Below are experts of layer 5 (counted from 0) of a mixture-of-experts language model. Rows are named router (the router's row for the expert), gate (a neuron's input weights, with its number), up (a neuron's input weights, with its number), down (a neuron's output weights, with its number) and show model dimensions 0-127. Each number is 128 + 32 x the weight over its row's rms, rounded and kept within 0 to 255.
After each expert's rows: a language model's description of what the expert responds to. This comes from a sample of Wikipedia text that the model never trained on.

# expert 7
router [ 84 168 129 138 158 135 124 131 147 150  66 123 111  94  85  93  91 121 109 100 124  97 116 129 153  89 163 104  82 138 108 153  96 130  75 127 121  63  82 129 162 185 157 136 141 131 166 165 136  84 113 109 149 106 122 102 155 168 146 174 144 104 155 177 114 146 106 157 165 137 111 168  82 205 108 120 144 148 103 129 117 171 150 168 144 100 174 115  86 157 163 129 175 145 143 114 140 178 135  77 118  95 143  45 172 130 196 157 137 152 159 113 140  94 140 106  46 148 129 110  98 156 196  62  88 132 101 119]
gate0 [143 144 194 131 137 144 140 152  60 126 178 145  56 157 100 128 112  80 154 138 113 120 149  90 122 165 170 106  93 162  89 117 148 103  90 184  98 104 152 115 166 125 146 163 136 127 137 132 134 118 164 130  53 121 124  86 174 143 168  57 103  71 123  91 141 149 111 114  88  90 122 131  61 137  64 166 137 129 164 124 140  99 118 154 128 128 130  91 110 104  98  92 166 104 117  93 103  75 116 106  76 145 189 110 108 158 109 167 131 181 205 164 116  79  92  89 120  76  99 142 121 106 100 168 118 144  94 144]
up0 [158 106  86 101 121 118 145 111 136 176 126 155 157 145  76 149 167 110 104 128 133 134  75  92 174 107 173 124 126 115 148 144 111 129  79 118 156 128  85 118 107 152 211 129 214 172 132 155  91 110 118 115 159  61 159 144 149 115  72 116 108 155 124 114  97 141 125 142 164 130 159  84 139 168  85 127 139 155 108 134 113 195  52 135 138 112 136 145 162 126 159 195  81 145 140 159 198  99 154 104 130 203 115 116 159 114 123 112 155 113 118 104  87 208 143 159 128 152 187  80 159  83 135 141 151  93 153 102]
down0 [153 128  99 111 102 121 131 107 120 150 123 120 148 120 147 108 117 179 152 103 134 159 132 211 188 128 129 144 132 124 143 132 109 141 147 144 203 113 138 123 107 106 110 129 127 145 107 113 118 128 107 130 124  51 124  70 128 146 108  77 164 126 134 140 162  85  84 119  58 111 122 119 100 139 111 123 171 101 188 195 152  77 171 120 110 155 125 185 119 115 106 164 140 164 164 107 166 138 210 131  37 152 122 102 212 168 134  98 183 187 128 135 158 116 161 147 135 113  91  95 117 126 214 147 102 164 140 145]
What it handles: Field labels and column headers in semicolon or dash lists, such as Released, Label, Total, numbered columns 1; 2; 3, plus sentence-initial However.

# expert 32
router [129  68  99 115 192 122 175 161 116 164  86 160  86 144 136 111 163 142 120  67 148 106  64 133 105 160 168 112 101 130 119 148 151  80  68 127 110 146  71 133 101 160  98 114 140 166 109 150 121 101 108  96 106 158 125 147 123 101 127 153 108 156 120 166 134 179 123 188 146 106 100 143  38 148 130  73 168 136 116  94  71  68 159 119 129  72 171 111  84 174  86  69 127 126 102 139 134 102 118 173 132 147  82 135 169 108 175 166 136 155  97 149 168 135  97 106 137 165 138 152  78 148  82 181 155 103 117 146]
gate2 [102 114 100 118 112 101 156 136 101 123  59  97 200 101 125  62 170 144 113 131 124 115 162 171 186 103 145 132 156  64  94 124 152 112 106 111  93  89 145  69 143 193 150 124 150 157 120 131 120 109 152 141 114 148 138 117 141 139  75 166 154 110 141 138  67 120 105 109 141 161 187 131 161 167 148 195  63 138 155  87 127 129 176 131 188 106 140 160  85 151 107 112 150 138 173 155  80 167  98 145 159 115  87 150 100 159 142 163 109 135 174 116  91 124 116 155  91  93 112 151 111 188 122  39  87  97 107 117]
up2 [ 90  92  92 123 103 164  91 111 108 163 143  89  94 101 139 119 128 150 160 102 159 160 121 182  96 113 180 109 198  63 125 153 140 148 179 119 156 122 135  73 142 150 102  95 140 142 129 135 101 105 185 110 155 166  99 148 125 102 131 138 137  88 105 141 144 155  56 151 128  66  96 155 117 104  96  97 107  88 171  82  71  67 150 105 152 116 176 180  97 109 102 144 105  68 141 120 124 153  88  86 135 176 113 132  68 180 173 154 115 118 150 173 118 190 164 121 136 116  79 127 126 142 134  62 152 129 117  78]
down2 [145 111 113 126 108 119 194 160 143 134 114 129 154 116 118 142  93 123  76 158  78 107 129 162 143 159 122 117 124 125  77 138 100 116 153 117 112 116 136 135  99  90 111 120 117 159 105 143 186  94 170 158 130 206  76 132 124  77  96 136 105  56  82 129 137 167 146 111 109  78 139  80 157 137  92 164  66 150 113 139 134 197 132 111 100 205 107 133 131 167 147 104 138  55 127 171 126 134 117 182 111  78 118 146 141 122 172  77 144 180 137 148 172 187 131  65 107  97 129 124 193 127  52 166 135 123 153 149]
What it handles: Pipe separators after team or player names in sports league standings and squad tables, followed by numbers like points or dates.

# expert 22
router [101 187 149 156 154 178 142  78 208 129 141 162 136 124 108 144 172 150 117  74 103  99 180 138  95  99 127 125  70 159 138 155 110  89 109 165 117 122  92 116 154 137 103 144 213 157 174 110 126  85 138  93 127 107  85 159 160 154  94 173 178 124 155 111  91 178 123 112 116 148 114 125 168 141  78 125 185 165 103 125 162 161  89 123 133  90 142  83 101 184 163  78 161  87 111 123  93 207 157 123 155 113 162 108  81 109 156 108 138 104 152 151 150 119 110  95  80 124 146 104 146 154 183  96 162 144 134 164]
gate2 [143 123 101 164 175 118 132 125 104 129 161 135 152 168 142 136 114 140 154 108 102 196  82 145 130 153 127  94 136 169 150 116 110  96 187 115 125 157 133 190  75  94 110  67 202 104 117  82 140 174 105 208 100 156 133 121 120 147 128 178 119 120 102 114 124  87 149  76 141  73 145 105  77 164 134 103  75 147 173 118 113 164 127  83 146  62 189  92 161 143  92 120  74 119 102 129 103 195 131 112 107  76 128 144 142  59 128 107 114 169  89  83 143 129 125  90 128  83  99  84 152 122 136 124 123 163 125 171]
up2 [ 53 151 167 131 129 146 155 128 117 163 124 145 169 116 134 154 129 116 127  97 180 105 157 119 106 177 148 120 166 206 189 123 202 103 137 141 124 148 134 138 126  77 203 125 212  59 150 122 161 168 123 136 136 132 129 171 146  75 108 177 126  98 144 115 106 137 148 125 125  54 141  84 143 114 106  96 136 180 188 131  51 101 133 110 111 104 114 125 163 143 158 121  80 115  68 141 122 107 139 130 120 109 126 142 108 143 135  71  82 165 129  94  76 134 104 135 158  75 117 111 125 135 138 101 120 135  80 194]
down2 [ 85 155  93 117 138 161 135  90 132  67 166  90 129 137 132 133 125 129  97 120 135 144  84 128 125  43 146 176 106 195 149 166 229  84 122  93  94 145 135  53 187 128 113 147  98 138 101 138 109 146 133 133 112 143 137 149 110 171  89 137 153  72 206 163 172 102 145 142 106 111 133 136 133 151 108 114 119 110 118 146 128 148  76 127  96 146 114 144 136 175 137 150 144 108 162 144 101 137 103  78 145 169 171 171  80 133 125 161  77  63 113 129 191 153 144 135  89 133  49  83 141 122 155 162 115  85 119 137]
What it handles: Digits after a decimal point, degree sign or currency symbol in densities, coordinates, percentages and lap times, such as 45.82, 84°02′.

# expert 38
router [105 111  85 149 147 190 113 108 143 164 141 143 192 100 106 133  73 145 150  43 176 124 152 163 105  99 120  83 161 146 100 159 131  88 149 139 159 153  80 142 143 102 102  33 152 113  77 169 155 110 115  86  98 162 160 165  96  88 164  89 101 153 133 143 164 173 126 190 111 107 110 174 105 101 165 112 123 147 135  71 113 119 108 143  75 160 128  80 104 174 173  95 142 123 148 174 111  92  88 141 100  88  85 119 142 112 170 142 128 155 118 109 168  94 122 149 119 103 122  96 109 145  73 151 177  99  90 127]
gate2 [159  88  88 173 115 133 103  67 124 138 120  57 134 118 111 108 118 149  93 142  62 164 101 128 142 130 133 163 132 105  74 143 129 181 102  90 187  94 169 156 175 103  85 167 136 141 100  66 154 106 166 101 148 108 106 141 126  95 160  87  88  60 123  70 101 154 112  97 102 152  63 160 121 109 101 145 117 136 171 178 102 114 132 140 140 111  80 145  93 164  90 144 127  56 127 133  93 154 150 146 104 146 184 108  97 166 195 103 137 107 153 108 144  91 140 114 103 169  78 147 150 139  81 189 116 107 136 107]
up2 [ 96  74 102  89 106 163  84 156 120  99 142 140 147 133 106 152 113 138 115 150 221  93 174 135 112 148 137 157 143 123 155 128 150 110 100 129  75 124  94  43  64 143 150 158 160  98 166 173 103 138  70 121 127 142 105 106 131 175 133 222 172 194 142 130 165 115 162 125 117 126 138  98 145 123 132 126 184 103 102  86 207  90 122 167 120  90 137 101 156  73 169 130 165 182 141 126 152 118 121  95 167 112 128  78 173  89  81 141 124 146 140 127 120 104 109 140 144 107 156  99 121 133 175  92 134 184 145 156]
down2 [110 153 102 116 144 117 164 124 161 132 153 153 115 141 213 120 121 132 121 185 154 108  72 123 140  80 163 134  85 220 154 150 151 133 103 100  80 112 137 163  94 158 138 134 133 126 127 148  84 168  88 119  51 116 109 124 105 136 124 137  82  86 176 120 154 140 136 197 150 134 117  72  88 156 156 139 195 118 149 129 120 189 116 143 106 117 117 127 127 103 106 118 108 163 169 151 131 104 154 159 146 111  85 202 127  56 143 156  93  94 118  73  85 113 142  93 106 101 158 133 136 186  92 149 166  73 101 175]
What it handles: Pipe after the first cell of statistical table rows, such as census years, phoneme tables and category rows, plus number commas.

# expert 59
router [150 193 167 162 169 135 105  92 167 146 112 119 110 160 137 119 164 158 100  75 144 148 189 147 107 117 146 162  57 151 139 125 137 135 112 134  93 101  93 118 161 139  95 142 121 128 130 162 111  83 161  71 100 207 148 131 128 119 149 159 168 156 152 165 146 169 141 187 172 109  95 140 138  95 114 102 169 165 129 175  95 165 104 174  81  67 162  92 117 133 162  99 183 108  89  73 108 179 106 113 178 141 177 107 140 108 176 133 143  96 159 122 165 139 104  94  75 143 180 122  94 146 134  87 150 181 105 121]
gate2 [163 168 102 147  91 122 144 101 102 141 103 165 119 145  87 108  89 106 128 101 143 134 139 162  83 106  78 178  70 135 154 137 118 177  76 123  67 128 134 179 116 117 173 126 148  81 152 140 124  93 128 146 140  96  83 150 132 112 180 108 124 128 122 117  63  84  99 140 106 154 113 151 116 147 162 139  83 102 129 132  98 153 157 165 160 159 142 106 155 145 185 150 146 123  92 117 166 119  99 167 152 105  83 164 129 136 142 142 214 163  37 146 109  45 168  70  74 146 163 148  95  89 164  90 131  94 163 109]
up2 [ 73 130 190 100 130 139 124 184 136 118 169 109 121 127 181 160 120 116 189 192 115 157 101  84 152 114 146  82 154 123 178 117  98  79 152 126 129  91 122  80 144 135  84  81 172 184  89 120 154 158 123 119 118 123 135  83 120 141 152 148 125 151 149  98 184 176 166 119 161  84 134 146  99 124  90 143 145 149 153 148 159 100 143 126 106 104 121 121 129  92  44 128 125 129 172 156 126 125 161  67 119 146 178  71 126 110 149 107  56 169 186  69 164 146 115 196 144 128 104 131 180 123 101 180 115 138 116  92]
down2 [158 165 118 101  88  97  94  68 127 166  70  90 123  94 125 127 140 108  98 124  81  90 137 101 139 121 140 151  98 174 131  92 100 121 115  52 107 153 150 148 152 120  92  99 100 124 181 187 137 117 128 101 149  91 132 142 116 132  71 109  93 139  92 134  82 153 108 137 182 184 153 137 134 148 163  78 140 134 146 107 153 123 111  79 141 104 174 114 161 238 103  72 117  91 156  94 166 122 130 142 146 155  81 153 121  88 142 145 159 127 113 167 107 148 114 128 169 178 216  94  89 151 134 135  74 154 138  87]
What it handles: Number tokens, especially final year digits after 199 or 200 and list numbers like 16., 22., plus ISBN parts.

# expert 27
router [164 109 135 146 132  88 116 172  80 149 109 144 108 146 139 119  81  50 166 192  88 144 127 125 137 126 173 110 137 194 150 104 104 143  98 143 115 138  99 137 124 128 151 102  87 124  63 191 152 171 130  85 176 163  98 189 113  83 143 106  94 144 149 192 140 133 177 123 120 144 102 126 108 129 155  97 151 129 145 123 118 101 151 152 118  58 104 151 168 167 127 168 146 101 130 108 107  68 112 140 181 129 101 207 145 166 110 172  81 127 156 118 195 107 140 112 112 138  66 135 151 128 202 190 111 116 145 137]
gate0 [202 174 182  84 138 124 153 125 131 130 142 129 112 194  65 160 119  82  65 112 101  98 114 110 143 166 126 131 150  92 144  75 133 110 137 128 116 123 144  74 130 149 139 161 133 131  92 152  63 137 131 133 170 153 175  77 110 212 118 146 156 149 116  56 162 162 127 185 121 111 122 161 101 133  94 117 158 134  67  89 147 161 153 108 139 120 118 167  72 105  83  79 139  82 143 172 161 122 136 133 139  90 154 162 149  94 111 171 140 153 112 154 126 131 145 140 148 157 136 125 172  82 162 114 165  46 172 154]
up0 [162 135 171 120 114 169  93 134 149 108 137 113 146 179 122  74 129 112  98 126 107 154  96  77 126 204  61 130 151 149 124 114 127 170  99 101 153 118 156 129 143 125 151 105 137  87 103  79 148 150 145 111 132 147  94 153 179 158 199  83 177 112 131  68 201 152  61 152 110 118 123 142 151 157 103 113 142 119 108  68 115 152 114 121 106 105  91 150 149 129 107 130 179 137  96  92 128  64 161 142 143  65 170 161 139 113  62  93 141 150 178 199 144 169 142 135 208 109 101 116 115 128 128 119 192 126 104 125]
down0 [123 128 162 145 159 102  86 122 119 119 112 129 169 120 110 120 161 138 129 163 110 161  98 115 131 150 120 156 187 128 130 138  96 114 173 107 102 124  86 140 156 119 115 147 107 172  42 169 143 108 156  93 140  94 100 126 121  81  94 131 143  99 164 156  58 185 128 182 186 177 160 129  91  84 112 118  67  86 153 132 113 144 141 164  99 110  83 165 147 165  95  82 114 185 153  77 100  46 121  86 147 137 177 139 144 147 171  70 130  61  83 150 165 159 139 131  72 112 166 114 100 131 157 168 139 152 155 131]
What it handles: Of (also for, in) linking a noun to its complement inside titles and proper names: Ballad of, Congress of, Port Authority of, anniversary of.